Weights of a small mixture-of-experts language model, trained from scratch on English Wikipedia: 8 picks a token, 326M tokens.
Below are experts of layer 14 (counted from 0) of a mixture-of-experts language model. Rows are named router (the router's row for the expert), up (a neuron's input weights, with its number), down (a neuron's output weights, with its number) and show model dimensions 0-79. Each number is 128 + 24 x the weight over its row's rms, rounded and kept within 0 to 255.
Before each expert's rows: "comes before" lists some tokens at least twice as common just after its tokens as in all text. This comes from a sample of Wikipedia text that the model never trained on. Tokens count by the router's weight.

# expert 27
comes before: "0", " |", "″", "4", "7", "%"
router [121 156 111 140  94 148 143 131 156 142 129 103 113 126 145 132 160 134  96  83 138 143 172 132 168 146 115 125 138 161 133 126 112 148 166 154 138 132 102 124  79 144  75 109 126  64 162 158 123 135 136 161 142 135  96 171 112 130 125 162 160 141 126  97 143 158 139 109 101 129 108  87 117 128 177 151 148 171 131 152]
up0 [128 124 130 147 158 140  79 151 100 160 109 137 150  88 141  95 183 160 151 141 169 140 111 177 110 107 142 112 139  93 163 145 136 107 144 161 111 151 154 141 159 122 145 117 112 101 123 137 145 113 143 119 126  75 106 144  98 149 159 149 113 157 109 125 116 118 137 127 110 100 158 158 200 124 103 159 121 131 101 145]
down0 [127 129 150 131 141  79 107 157 130 160  97 141 134  78 155 113 124 122 114 115 136 112 129 112 159  93 145 137 100 102  95 110  83 166 110 107 135 167  98 133  69 139  71 126 114 117 141 101  57 147 151 121 105 142  81 122 144 126 163 136 126 150 115 185 124  89 147 152 111 160 143 109 121 108 134 102 124 135 171 152]
up1 [148  90  99 133 128 134 160  83 134 122 111 127 109  80 136 107 138  87  74 114  94 137 142 131 119 153  88 116 103 112 111 121  92 117 158 113  92 117 171 148 118  79 153 131  83 164 108 113 121 114 144 123 118 112 138 105  95 133 142 143 101 164 112 178 136 104 122 116 141 120 171 180 144 179 117  81 131 130 122 148]
down1 [156 143 115 120 159 136 153 146 123 131 146  79 121 130 147 161 130 112 196 146 119 130 160 142  99 138 121  70 120 105 154 146 116 122 122  95 130 170 131 161 123 126 159 114 159 134 113 137 113  88 109 170 127 142 158 119 137 114 155 123  86 120 134 129 152  97 113 113 103 127 140 110 155 125  71 117  99 111 153 121]
up2 [128 148 108 145 105 119  69 170 146 114 102 136 162  91 148 166  78 103 140 138 124 171 145 159 122 117 149 168 103 139 136 114  90 150 146 109 108 178 163 175 136 150 108 150 111 172 121 145 151 100 131 118 139 168  96 128 137 127 152 147 161 109 145 164 101  96 119 123 158 129 172 157 149 144 162 161 133 107 148 126]
down2 [127 114  71 118 154 133 115 159 107 135 128 138 101 157 139 109 134 162 119 165 182 120 119 114 124 150 128 133 121 109  96 138 142 141 165 142 131 140 157 155 126 108  93 168 134 127 138 161 114 169 177 152 121  94 142 149 129 120 133 126 106 114 125 140 106 137 122 124 169 127 145 114 127 118 116  89 148 112 148 142]

# expert 8
comes before: " ", "|", " the", " \"", "---|---|---|---|", " a"
router [144 172 108 178 113 114 153 119 133 111  92 141 138  91 110 105 136 152 146 125 159 138 110 135 110 131 114 127 117 132 156 112 172  90 137 102  56 125 130 132 149 168 130 156 123 149 114 135 116 134 108 130 174 117  81 168 118 148 150 143 109 103 130 171 130 126 146 110 154 110 144 105 157 138 167 135 132 118 142  94]
up0 [151  99 134 103  98 113 132  86 101 145 130 122 156 153 137 111 121 161 101 117 133 146 125 114 126  97 136  89 161  97 132 125 133 132 116 146  95 130 140 154 113 127 107 101 147 130 203 138 128 117 107 131 138 106 153 158 157 117 135 159 106 147 134 141 110 137 125 109 106 149 155 149 138 155  77 103 146 118 178 105]
down0 [149 121 165  87  95 145 109 149 131 146 138 135 180  92 178 149 121 101 159 139 133 148 112  91  86 115 156 125 144 101 135 163 166  93 118 101 129 175 137 146 162 119 109 173 142 181  86 100 143 144 131 126 189 110 135 147 124 130  98 147 142 167 107 132 121 148 105 159 110 151 141 147 113 147 126 102 179 136 151 144]
up1 [144 113 135 115 187  88 104 113 105 125 115 126 160 127  97 134 137  73 137 131 138 139 141 131 108  95 134 118 106 142 114 133 101 108  72 155 121 103 122 113 136 112 138 156 142 143  75 135 145 133 123 145 145 134 107 117 171 100 129 143 112 137 122 146 162 133 164 101 168 152 147 102  88 137 107 156 109 171 170 141]
down1 [127 176 169 125 131  87 167 147 124 134 126 142 124  99 132 158 121 112 117  74 142 143 127 131 145 151 118 141 146 136 158 148 112 142 120 114 114 140  89 112 125 125 145 107 113 149 101 159 101 107 128 141 107 137 112 133 167  96 143 119 129 100 106  92 163  93 136 126  94 168 110 141 148 119 151 161 151 131 145 124]
up2 [ 86 147 147 164 130 143 134  81 154 139 112 132 156 127 103 116 143 122 104 185 142 111 144 112 101 139 147 113 159 130 148 156 135 134 118 147 130  93 143 131 160 157 125 135 153 117 101 139 103 130 142 107 159 123  67 120 104 121 112 150 102  95 132 138 145 137 160 103 167 135 114 154 128 169 141 127 156 143 131 153]
down2 [116 143 140 181 161 110 129 141  96 158  99 157 134 129  87 120 107 134 118  98 151  92 157 133 141 147 148 165 162 105  88 101 112 158 131 168 124 156 144 175 135 118 139 125 123  92 143 130 148 107 134 135  89 128 157 136 147 129 114  90 124 120 116 110 112 165 146  82  95 127 140  88 150 135 160 127 125 132  74 131]

# expert 24
comes before: " of", ",", ".", " in", " (", " and"
router [131 153  99 128 116 112 122 137 133 153 155  87  96 160 129  91 157  95 159 118 131 142 137 159  91 137 154  97 126 115 140 159 126 160 103 163 131 104 176 116 153 142 115 163 168 119 163 158 151  98 160 171  87  89 138 123 134 128 150 108  92 155 122 116 145 149 125 167 105 135 163 129 105 122 170 148 101 135 123 114]
up0 [107 136 156 127 164 112 153 169  95 149  76 146 140 101 163 126 142 135 158 167 131 112 133  94  98 126 139 131 125 131 143 103 116 150 113 101 149 137  99 144 169 133 132 117  94 104 122 109 128  88 133 122 123 126 119 136 132  95 121 111 124 121 138 152 127  86 182 124 135 168 162  85 148 138 179 133 145 110 121 174]
down0 [137 115 133 139 107 138 153 126 109 158 100 146 143  96 116 186 130  83 133 174  67 139  84 120 112 157 183 183 148 107 148 113 118 116 155 109 118 144 123 141 128 157 113 127 122 143 126 108 125 166 108 110 121  99 121 127 178 105  93 112 103 139 136 128 135 136 169 123 131 119 173 112 163 108 116  83 107 139 132 126]
up1 [132 105 140 122 119 136 108  96 156 128 161 153 125 113 120 104 113 182 141 165  75 132 102 161 124 159 143 155 115 105 121 117 156 118 123  92  86 132 113 133 153 163 145 106 159 128 148 125 146 116 109 135  98 142 142 153 117 153  90 127  91 158  98 189 138 121 118 112 122 144 120  98 125  88 148  74 121 113 133 138]
down1 [112 106 129  96 165 120 120 159 115  72 114  99 135 146 136 113 107 122  70 162 114 143 116 120 130 130 127 181 126 114 109 129 120 134 144 128 121 104 125 116 111 112 107 171 115 132 158 159 141 155 161 134 115 119 104 127 146 137 178 111 113 112 132 118 132 121  81 108 108 127 154 145 140 162 136 118 167 135 154 141]
up2 [137 129 132 148 126  93 145 140 127  81 137 123 123 145 110  99  98 113 123 152 174 129 115 112 161 144 106 128 123 154 109 129 150 124  96 121 144 136 122 125  97 110 129 104 135 120 137 117 103 122 149 134 142 120 119  79 132 147 171 138  97 162 160  99 117 148 143 157 109 110 123 137 118 115 123 109 119 171 119 174]
down2 [112 123 110 136 141 119 157 119  88 128 135 161 136 121 117  87 145 125 164 140 156 129  97 134 109  96 141 126 139 126 122 147  71 125 155 146  81 114 154 146 104 119 126 128 104 139 100 120 143 130 128 134 156 152 104 100 127 140 138 156 151 103 113 148 109 114 122 159 159 127 126 110 122 120 151 115 169 148 156 150]

# expert 2
comes before: " the", "0", " a", " his", " The", " an"
router [144 112 151 130 107 140 152 151 135 189 119 114 135 128 123  98  98 133 137 122 140 169 114  65 123 160 125 169  98 174 119 138 118 130 107 165 138 135 153 108 109 105 132 147  94  88 103  95 148 119  88 175 140  81 135 131 127 166 141 100 130  95 118 110 122  83 113 112 149 150 105 143 133 167 160  81 145 174 163 120]
up0 [103 127 120 147 154 101 122 115 112 134 152 140  99 108 129 114 110 100 155  91 106 162 157 109 164 151 108 116 144 134  82 144 145 114 112 157 120 161 143 142 136 108 126  80 103 121  99  63 137 135 116 150 113 107 106 172  88 132 136 101 122 134 108 133 137 138 116 133 153 115 153 156 102 160 116 131 135 115 161 119]
down0 [108 141 107 131 102 129 177 145 154 128 155 106 147 161  66 122 107 127 160 142 133 175 100 149 129 136 133 128 121 147 123 116 139 105 112 113 127 165 129  91  96 111  52 114 127 100 146 170 164 139 146  98 146 108 121 131 109 114  99 107 123 140 110 118 109 121 133  86 148 108 147 168 106 111  74 138 150  95 131 120]
up1 [ 67 143 128 170 131  62 154 165 101 101 163 116 114 110  99  90 138 124 119 153  88 124 129 147 122  76 183 113 120 105 125  92 127 140 152  93  86 138 132 153 135 141 137 107 127 134 140 136 129 110  95 152  80 168 152 151 141 181 142 142 120 163 114 121 121 118 101 110 125 123 193 106 159 115 118 167 117 151 122 100]
down1 [100 126 120 141 151 109 138 113 139 128 135 157 143 135 110 110 103 129 117 124 125 131 143 154 110 110 137 108 126 139 128 122 147  96 122 132 157 108 167 120 129 120 103 126  93 107 158  99  89 177  39 181 133 143 159 132 128 198  93 129 165 145 154 121 110 113  73  80 149 155 117 159 123 134 136 144 119 133 156 102]
up2 [147 124 174 137 134 103  83 109 133 132 157 137 165 116  99 120  99 148 141 163 129  68 175 151 115 118  99 104 134 107 118 133 150 154 139 118 105  90  84 121 108 137 130 158 128 115 109 116 161 113  96 102 109 116  83 137 113 114 110 142  83  93 153 119 126 113 143 156  89 141 149 131  96 149 133 162 130 127 123 185]
down2 [145 124 141 127 130 117 135 103 145 109  70 126 147 148 120 114  89  84 139 135 147 187 111 145 135 121 124 118 135 112 145 117 109 104 145 115 149 138 190 109 118 172 153 134  66 117 128 118 178 121 137 135 120 123 121 142 132 101 141 129 127 114 137 124 108 131 117  95 152 107 158 144 140 174 133 133 120 126 126 175]

# expert 6
comes before: "2", "1", "3", "4", "5", "6"
router [142 149 119 115 106 113 150 101 144 110 163 142 110 152 149 170 124  89 128 147 139 154 118 123 142 120 142 117 114 100 143 107  93 158 148  96 126 131 140 106 131 147 153 131 117 154 122 134 168 110 142 130 119 136 117 124 101 137 172 123 109  86 180 101 109 109 111 154 126 105 149 158 100 136  74 135 171 111 114 150]
up0 [129 147 119 154 124 128 134 130 128 132 105 156 104 118 121 108 128 128  72 164 114 105 139 107 112 138 138 102 129 116 131  98 149 115 156 173 122 133 106 117 147 148 122 134 116 145 167 179  92 110 124 122 133 187 136 136 106 123 146 116 131  90 151 160 123 116 182 189 124 108 174  96 148 160 122 134 141 133 143 127]
down0 [141  96 135 161 159 139 130 100 136 127 110 120 117 106 114 152 148 140  99 144  94 153 126 150 174 130 141  94 102 162 110  57 122 120 126 139 149  70 109 114 128 116 148 142 105 104 129 184 144 118 187 127 134 125 138 113  54 136 119 155 109 126 104 124 121 149 104 128  70 155 158 128 109 128  89 140 102  91 109 101]
up1 [137 145 176 157 114  82 150  94 107 161 102 138 161 138 119 114 134 107 151 130  95 105  85  61 121 152 123  85  97 158  93 136  91 142 104 164 145  93 147 118 149 105  89 174 153 103 125 176 155 133 143 101  89 139 123 127  94 154 165 110 132  85 172 155  90 132 159 155 125 102 154 118 129 195 149 160 117 128 124 148]
down1 [103 115 113 130 132 134 119 169 105 104 101 133 173  86 101 134 109 126 160 140 140 115 149 160 136 106  92 137  87 135  57 157  86 134 120 148 131 121 140 139 123 107 126 106 120 165 125 135 131  88  98 119 114 160  95 106 165 131 118 180 105 146 118 115 110 138 129 116 101 111 137 104 111 115 158 124 146 124 126  89]
up2 [118 154 177 107 147 122 108 110 131 121 137 134 125 157  92 144 113 116 103 110 150  98 115 133 155 141  62 120 166 105 111  48 113 134 143 106 129 130 167 145 141 133  98 123 136 115 116  72 153  99 105 148  98 134  99 127 145 119 149 132 112 135 125 138 121  79 103 131 143 112 170 154 129 158 163 110 110 121  99 132]
down2 [159 130 118  98 125 116 187 197 153 124 146 115 167 110  98  52 171 126  95 106 129  93 117 106 118 156 136 163 128  93 109 134 149 122  96  90 135 170 128 140 129 121 114 159 151 140 131 147 143 132 126 125 125 146 154 179 156 156 145 119 131  84 119 130 139 139 137 115 140 124 104 145 112 144  92 114 137 171  48 149]

# expert 22
comes before: ".", "'", " of", " to", " and", " in"
router [159 124 158 114 164 128 148 175 107 164 127 136 127 113 149  93 116 146 126 114 140 119 140 154 135 123 119 114 153 116 132 155  90 116 114  80 109 106 193  87 127 121 111  72 124 140  79 110 116 150 125 120 145 125 153 180 116 117 131 112 159 141 108 131  99 140 171  72 129 133 121 157  89 127 104 167 127 102 100 113]
up0 [173  87 144 153 128 131  75 138 140 133 143 128 130 110 121  86 112 131 123 157 124 149 162 128 136 157 132  79 120 140  98 155 144 159 135 153 112 120 133 111 124  97 145 145 160 119 121 120 104 151 114 108 105  80 126 127 117 156 124 158 133 103 169 131 121 129 129 154 119 115 118 114 106 133 121 137 102 138 115  72]
down0 [134 107 144 137 111 111 154  99 129 118 116 138  97 119  87 126 148 108  84 152 122 128 131 128 109 116 135 167 139  83 125 146  99 122 135 132 151 111 127 128 143  75 156  51  80 147 102  87 154 113 131 132  84 134 121 132 119  93 130 166 153 145 126  91  88 131 118 117 133  92  84 120 141 136 137  81 134 143 121 127]
up1 [114 132 109 131 139 146 148  88  64 125 128 112 106 121 111 139  97  74 141 152 126 103 152 119 114  96 131 144 178  92 127  80  80 133 139 152 119 136 127 153 162 129 157 141 113 179 126 120  99 130 132  92 142 108 107 143 163  89 110 128 109 144 106  95 150 175 123 107 128 146 164  70 122 142 136 118 128 161 122 139]
down1 [141 136 150 120 116  97  83 114 136 101 199 128 104  86 146 130 127 113 147 114 143 118 129  80 155 127 156  59 100 172  76 139 133 120 148 116 122 119 121 142  94 142 135 124 172 164 117 135 166 141 110 106 148 112 111 101 143 113 143 123 100 142 144 133 123 148  77 104 143 160 116 154 123 142 128 114 123 159 116 152]
up2 [136 112 133 124 122  79  67  86 134 125 119  90 172 119 153  90  97 149 198 124 132 132 104 114 130 162 145 113 122 127 140 153 117 125 130 109 135 153 129 129 100 164 161 104 121 172 130 141 130 148 149 152 114 135 113  68 164 169 143 124  99 111 133  82 115 129 124  99 184 125 140 126 139 134 112  88  96 168 150 135]
down2 [138 174 144 124 117 106 169 109 124 113 121 164 106 138 103 139 117 129 139 152 127 109 164  89 124 169  78 124 156 121  98 116 134 137  96 125 129 128 156  89 114 152 173 149 100  97 123 122 135 120 142 134 157 128 140 130 104  92 102 138  89 112 135 100  80 140 120 118 126 130 122 174 149 140  85 136 110 156 137 116]

# expert 29
comes before: "-", "\n", ":", "=", ")", " •"
router [147  73 142 140 130 140 115 151 124 152 108 165 150 171 126 109 118 117 150 141 124 124 120 139 105 153 126 137 159 140 126  90 142 180 115 135 117 178 116 118 141 146 111 135 105 116 153 128 103 146  81 134 102 106 128 140 162 139 121 118 192 129 135 118  88 154 136 132 125 148  77  99 133 145  85 143 109  95 128 132]
up0 [138 130 131 119 141 151 135  99 133 163 185 114 135 144  93  95 146 118  98 168  49 153  78  78 142 141 104 111 140 103 112  91 109 160 132 134 151 153 122  95 131 134 133 106 157 176 125 103 133 161 160 109 143  94 177 136 135 151 131 112 118 138 101 120 147  82 136 137  93 129 114 132 129 134 138 106 150 135 112 112]
down0 [138 102 129 111 127 124 119  90 128 125 156 115 142 104 123 105 130 124 144 136 168 138  70 140  97 107 115 140 197 130 136 125 119 125 146 116 149 135 106 103 178 109 154 183 108 106 163 101 116 157 117 127 132 104 105 103 162 130 150 157 164 115 140  95 174 129  70 136 168 137 168 105 106 134 112 136 142 153 119 107]
up1 [128 155 184 107  84 146  83 100 149  87 179 125 157 101  91 146 143 141 161 127 130 158 134 157 146 160 136 104 205 140  81 121 143 119 123 140 155 130 146 111 129 115 122 138 130 138 107 155 167 121  81 131  96 138  93 104 145 147 100 120 107 134 123 119 128 138  98 149 144 114 145 107 124 103 127 113 120 166 133 128]
down1 [154  93 126 173 104 136 120 145 129 138 140 102 131 143 149 158 120 112 146 147 169 133 115 130 125 113 104 136 122  96 138 135 140 129 157 169 116 109 119 150 151  75 144 143 119 188 125 107 111 101  93 105 122 100 132  91  72  98 153 145 171 117 102 135 118 110 118  84 146 113 142 179 105 147 131 129 120 103 133 138]
up2 [ 88 125 112 102 162 116 115 153 166 125 141 118 129 138 138 121 147 141 120  92 101  87 132 105 150  92 137 123 167 152 118 133 125 150 180 135 144 130 128 102 136 122 141 184 140 134 142 110 131 113 106 122 120 151 167 115 157 132 139 113 164  95 158 171 148 152 126 153 122 130 222 129  67 125 117 107 162 183 157 128]
down2 [120 119 133 130 151 159 126  96 136 153 111 135 137 129 110 166 148 139 167 133 143 106 134 123 169 145 126 104 100  87 108 146 186 117 111 163 153 104 119 150 128 130 163  92 176 138 100 123 153  91 111 102 152 154 127 115 108  87 152 194 132 124 112 118  97 122 148  99 120 118 126 115 153 143  94 115 134 123 116 127]

# expert 20
comes before: "0", "9", "8", "6", "5", "7"
router [ 85 115 147 146 144 121  90 110 135 169 106 151 137 128 115 135 152 121 157 122  55 127 127  96 135 117 142 149 109 125 121  91 118 137 115 152  75 148 122 154 128 112 158 136 127 149 152 102 123 143 159 113 169 128 161  94 100  96 172 102 141 139  98 140 143 108 108 139 136 130 134 134 123 138 119 180 149  96 168 103]
up0 [121 179 135 130  95 143  98 131 134 122  99  97 157 124 135 127  95  85  84 116 126  87 135 112  87 109 178 137 146 165 162  69  91 125 132 122 154 131 142 104 128 131 119  85 186 150 114 133 148 110 157  76 133 132 115 120  83 127 142  93 105  90 129 114 129 121 168 137 148 103  93 110  90 121  87 134 162 148 107 144]
down0 [148 116 105 103 131 120 127 115 125 156 151 123 111  65  94 138  88 160  97 133 114 129 140 158 143 154 134 159  99 180 128 135 110  89 115 154 119 117 105 125 110 148 143 171 112  85 100 138 161 163 148 137 141 142  85 181 133 168 133 126 141 149  91 103 136 175 103 108 167 107 118 110 114  63 147 154  95 138  77 109]
up1 [118 171 149 151  91 124 141  81 121 107 138 130 108 105 143 122 116 140 126 145 124 134 129  97 113  92  95 165 144 134 103 120 134 171  94 132 103 117  93 115 150 118 136 115 119 179 135 102 127 118 183 134 133 128  73  97 145 132 103  95 117 101 163  99 142 118 129  97 149 139 138 152 160  98  72 128 108 144 114 116]
down1 [143  99  94  84 149  96 110 143 152 110 178 143 167 141 135  91 149 149 155 117 145 155 108 161 144 106 134  84 129 117  88 170 111 145 133 127 114  89 116 103 135 110 130 117 140 103 146 130 148 107 142 201 142  91 181  98 156 154 103  90 130 114 118 118 152 128 137 114 141 101 176 141  91 115 155 129 128 148 159 142]
up2 [128  99 116 110 159  93  95 139 121 136 138 106 134 102 153 145  96 125 108 165 107 167 114 119  90 135 138 119 171  61  88 113 155 126 144 122  90 130 138 136 112 120 163 115 112 113 113 126 112 140 148 177 119 132 113  85 109 106 103 139 114 143 142 146 142 127 155 131  78 144 144 148 175 122 117 121  82 181 171 142]
down2 [141 108 145 141 137 166 109  73 141 153 120 152 113 134 125 108 119 167 145 119 143 103 102 107  96 116 116 118 131 109 114  93 121 170 125 175 108 136 136  99 155 153  87 119 108 188 138  90 124 134 104 126 151  81 164 115 102 152 134 136  94 131 169 169 126  97 103 139 117 112 111 146 143 170 133 122 112 167 151 106]

# expert 23
comes before: "-", "==", "The", "9", "===", "="
router [150  82 137  68 128 193 114 111 163 102 141 110 138 121 124 136 123 118  94 174 122 152 129 157 115 145 146 155 139  94 101 151  97  69 115 163 166 116 119 162  92 146 139 132 146 136 126 128 126 122 101 138 166 124 127 131 131 125 186 146 163 102 153 114  89 151 122 157 139 111 122  87  99 132 164 135 150 133 174 148]
up0 [158 164 169 154 131 147 117  65 127 130 137 135 162 134 127 111 169 109 134 135 151 124 138 134  67 122 126 155 124 126 132 116 134 105 178 137 144 156 151 127 148 157 106 135 189 104 127 119  92  98 136 129 111  89 125 122 142  88 129 100 109 165 141 103 144  96 123 116 150 133 119 101 119 101 157 183 139 125 121 124]
down0 [ 94 109 160 148 100 153 117 146 140 137 140 111 133 167 167  99  93 154 180 136  93  98 132 113 192 158 121 148 141 104  83 117 108 121 152 128 138 140 145 116 135 126 125 132  84 151 156 132 126 174 110 102 114 118 136 153 138 125 111 139  88  95 106 128 129 136 106 115 128 128 152 124 149 141 112 118 114 122  98 150]
up1 [128 142 109 167 128 136 105 139 106 186 127 102 133 166  97  82 135 118 154 140 127 140 160  81 177 121 123 128 108 121 132  99 118 129 145 127 102 143 133 150 162 134  96 118 145 145 124 127 165 115 161 109 128 142 115 134 142  99 113 140 130 103 116 177 116 109 144 146 111 119 128 160 130 152 144 148 156 132 116 130]
down1 [187 152 106 105 129 115 106 148  91 149 129 127  98 131 117 101 161 163 144 175 147 146 140 137 148 131 123 136 130 144 101 186 142  56 105 139 145  75 103 154 123 143 143 118 131  90 140 140 100 176 109 165 103 139 116 135 129 120 115 124 123 109  78  82 132 134 140 129 119 152 123 128 191 143 112 129 164 144 128 171]
up2 [115 171 166 119 139 149 115 121 112 124 156 136 169 130 105 150 121 108 136 140 114 189 126 127 131 119 136 140 145 121  65 108  90 136 123 126  78 114 174 145  88 122 108 131  79 123 156 148 125 136 123 133 138 137 153  79 166 168 117 120 129 143 149 172 139 165 103 104  94 134 129 127 120 139 101 131 145 134 128 130]
down2 [118 126 131 139 165  76 116 124 149  92  98  91 161 110 142 127 130 117  96 143 117 120 148  97 123 119 124 118 168 127 144 118 126 145 137 123  99 152 112  73 147 112 149  91 142 120 139 105 109 153 119 151 179 147 122 162 119 102  84 128 153 193 111  82 138 121 173 120 146 125 131 104 127 124 145  98 102 145 102 126]

# expert 30
comes before: "\n", " |", " (", ";", " The", " /"
router [108 112 127 127 128 120 138 147 125 103  94  81 115 132 116 127 109 134 181 143 139 103 102 122 128 146 124 156 111 143 109 116 153 127 138 133 150 117 134 143 177  77 136 111 117  85 120  86 168 114 106 140 103 148 133 112 175 113 132 106 147  97 121 123 166 156 165 144 164 154 108 133 144  82  82 124 156 146 116  91]
up0 [133 156 120 126 140  79 111 143 119 107 128 131 194 128  85 133 107 121 121 127 116 129 140 126 112 131 166  89 155 147 109 124 142 124 162 100 117 125  97 164 108 121  88 133 138 103 102 159 109  81 121 123 110 133 135 168 122 148 107 141 119 138 129 136 123 109 125 151 120 123 155 111 138 118 116 147 101 140 105 153]
down0 [112 153 136 141 119  82 102 140 114  96 131 121 155 142 126 171 154 116 148 112 161 125 138 145 105 144 127  92 101 131 194 159 122 113 158 125 143 147 154  98 108 152 119 108 157 200  99 107  76 143 126 148 137 148 174 106 114 103 132 136 129 128 107 129 127 117 150 157 120 138 134 153 153 122 106 138 139  89 106 120]
up1 [117  89 154 124 101 122 130 132 136 128  80 129 159 100 100 150 121 116 114 110  98 140 131 107 155 161 173 137 136  88 134 110  93 121 152  84 136 107 131 154  93 160 121 112 120 144 116 130 143  92 139  49 122 113 127 104 127 111 128 133 129 106  93 133 156 136 142 153 124  93 108 168 123 140 138 143 128 112 111 130]
down1 [113 139 125 135 105 149 114 134 121 143 134 178 106 105 143 161 113 138 109  84 114 147 119 100 128 119 133 141 116 107 115 156  91 149 144 145 111 154  96 122 120 141  68 119 146 139 142 134 130 195 170 124 109 129 134 121 129 153 156 110 152 114 172 173 136 136  98 114 142 109 114 142  93 131 105 133 148  88 137 152]
up2 [122 160 114  81 139 145 125 137 151 124 170 151 122 130 127 140 109  96 108 112 142 131 134 126 122 111 107 117 169 115 143  74 119 139 102 101 124 149  91 153 110 134 145 198  89 161  93 138 154 124 187 110 125 121 143 112 158  93 108 155  88 176 165 128 130 112  84 146 117 133 186 128 108 106 141 152 114  86 111 119]
down2 [120 140 125 126 136 124 140 126 130 120 137  84 149  66 129 131 146 126 114 129 135  80 157 129 124 108 141 118  72 157 154 158 111 153 111 158 133 153 129 114 122 191 142 124 141 116 168 118  95 123 125 127 128 107  69 132 125 133 118 136  91 121 130 139 132 125 126 149  95 139 129 129 146 135 123 140 138  82 129  61]

# expert 14
comes before: "0", ".", ",", "7", "4", "6"
router [121 133 108 151 115 124 161 126  83 144 140 100 111 134 106 147 166 138 127 156 110 161 108 129 139 134 154 119 125 102 148 168 141 116 190 136 150 116  95 112 135 123 124 135  96  99 133 137 123 151 166  87 106  81 156 121 103 140 157 110 123 158 113 104 103 101 187 172 109 169 143 113 111 159 110 135 137 111 133 142]
up0 [148 112 149 110 150 160 124 149 153 154 116 101 140 134 122 117 100 143  91 123 126 157 135 174 149 127  96 131 120 107 129 124 131  87  86  99 184 101 147 115  89 117 158 144 154 122 130 127 104  89 122 156  65 113 124 159 142  93 115 150 163 127 168 149 101 162 140 114 134 117 113 153 124 160 152 117 127 137 161 115]
down0 [158 118 124 146 114 104 139 128 130 111 145 111 118 116 154 122 125 152 116 141 126 135 136 121 110 148 140 141 133 105 131 116 125 137 133 193 140  95 124 111  94 131 141 127 130 166 105 110 143 146 109 109  92 129 114  88  98  93 196 147 116  78 123 146 147 111 151 134 143 124  94 126 106 115 135  89 127 124 114 127]
up1 [159 141 130  92 138 113 118 162 100 111 161 141 112 138  97 135 108  97 133 131 169  79 112 155 125 113  79 137 159 109 146 106 137 101 119 145 112 158 152 139 153 138 103 128 140 165  69 125 138 111 147 121 118 124 155 149 118 153  90 126 135 158  72 118 104 102 118 154 162 152 143 106 153 122 108 108 120 139 135 159]
down1 [142 131 101 147 104  72  65 170  95 116 105 108 123 141  87 104 123  73 158 128 148 151 102 127 136 164 125 106 159 101 141 136 151 143 150 126 137 205 119 112 146 168 111 126 149 140 115 108 103 137 126 132 131  86 170  78 144 115 148 131 118 128 114 106 110  82 122 162 176 106 152 115  98 133 127 136  95  96 140 136]
up2 [112  81 142 128 122  99  91 164  89 112 111 174 106  94  97 127 110 154 149 176 107 104 109 158 107  88 169 150 141 117 110 139 133 134 150 124 177 153 120 108 147 119 115 116 132 131 120 140 114  94 136 168  81 109 139 114 104 150 136 175 116  79 118 119 121 114 155 134 128 172 105 129 104 133 168 104 137 128 113 113]
down2 [ 74 153 168 131 169 139 150 138 127 161  74 104  67 131 101 175 173 105  95  96 129 148 106 137 154  77 106 147  96 157 152 145 119 116 109  83  91 150 103 113 141  67 142 137 126 150 141 134 151 117 146 118 108 139 159 125 161 114 107 141 136 132 122 182 148 142 119 130 121  84 171 153 114  74 158 107 106 127 132  95]

# expert 4
comes before: "8", "9", "2", "7", "6", "–"
router [135 151 139 130 120 108 147 182 171 115 110 177 110 110 118 100 156 129 125 164 148 100  82 149 134  87 145 130 140 115 133 136 156  91  85 141 159 113 123  92 136 129 164 120 117 131  88 157  95 122 149 142 129 122 107 119 181 116 157 151 110 143 151 104 108  98 145 150 123  94  99 137 133 142 153 127 139 132 121 165]
up0 [122 106 143 149 130  72 118 110 121 117 136  91 154 180 128 107 115 112 125 117 135 119 124 130 117 178 110 109 124 107  81 122 135 145 174  95 107 153 109 187 138 132 109 119 158 130 183 170  96 124 126 151 125 176 137 143 105 140  97 147 120 137 123 118 125 124 160 168 147 105 150 111 166  89  91 124 111 136 138 206]
down0 [153 144 119 152 127 100 138 143 125 120 102  99 107 117 119 104 144 131 152 123 120 133 160 113 109 134 117 128 169 119 144 133 166 116 159 126  91 150 123 129 105 128 134 126 129 148 111 125 172 161 147 126  87 142 140  96 166 141  79 188 139 118 130 110 110 137 129 158  74 157 100 151 123 145 103 139 114 139 151 106]
up1 [138 124 120 131  94 126 156 115 128 159 151 104 168 108 104 184  91 109 145 114  91 168 154 127 130 152 101  73 155 132 118 104 135 148 118 137 114 140  86 148 161 135 142 126 114 128 126 134 103 131 131 123 153  94 146 139 126 177 117  84 106 150 101 164 111  74 146 143  86 121 162 141 106 139 163 117 136 145 136 142]
down1 [125  73 161 114 107 120 142 142 139 123 136 106 105 124 126 124  82  81 150 155  94 117 156 151 132 155 164 175 121 133 103 140 155 151 113 114 104 125 154 146 117 138 118 110 118  74  94 108  80 135 116 143 123  78 152 168 164 118  92 128 102 166  77 146 134 125 110 128 129 114 115 162 158 124  95 120  81 125 114 133]
up2 [134 178 125 103 109 118 116  90  99 119 118 183 118  91 124 149 121 118 114 162 131 146 146 152  99 145 136  75 132 152 159 106 130 126 114 159 127 144 149 100 114 152 166 172 131 202 101 142 146 119 170 136 140 121 136  88 146 124 116  92 107 116 146 126 150 142 169 195 150  97 143 108 147 136 129 130 102 111 156 121]
down2 [152 108 159 143 111  96 131 151 113 108 167 103 144  95 144  73  90 116 120 109 140 125 171 159 125 116 138  96 167  98 158 125 134  97 125 133 124 106 138 117 102 159  94 114  96 146 153 147 127  90 102 116 149 121 147 162 169 135 158 127 111 100 153 107 110 147 158  89 110 161 182 137 133 146  82 146 130 128 155 107]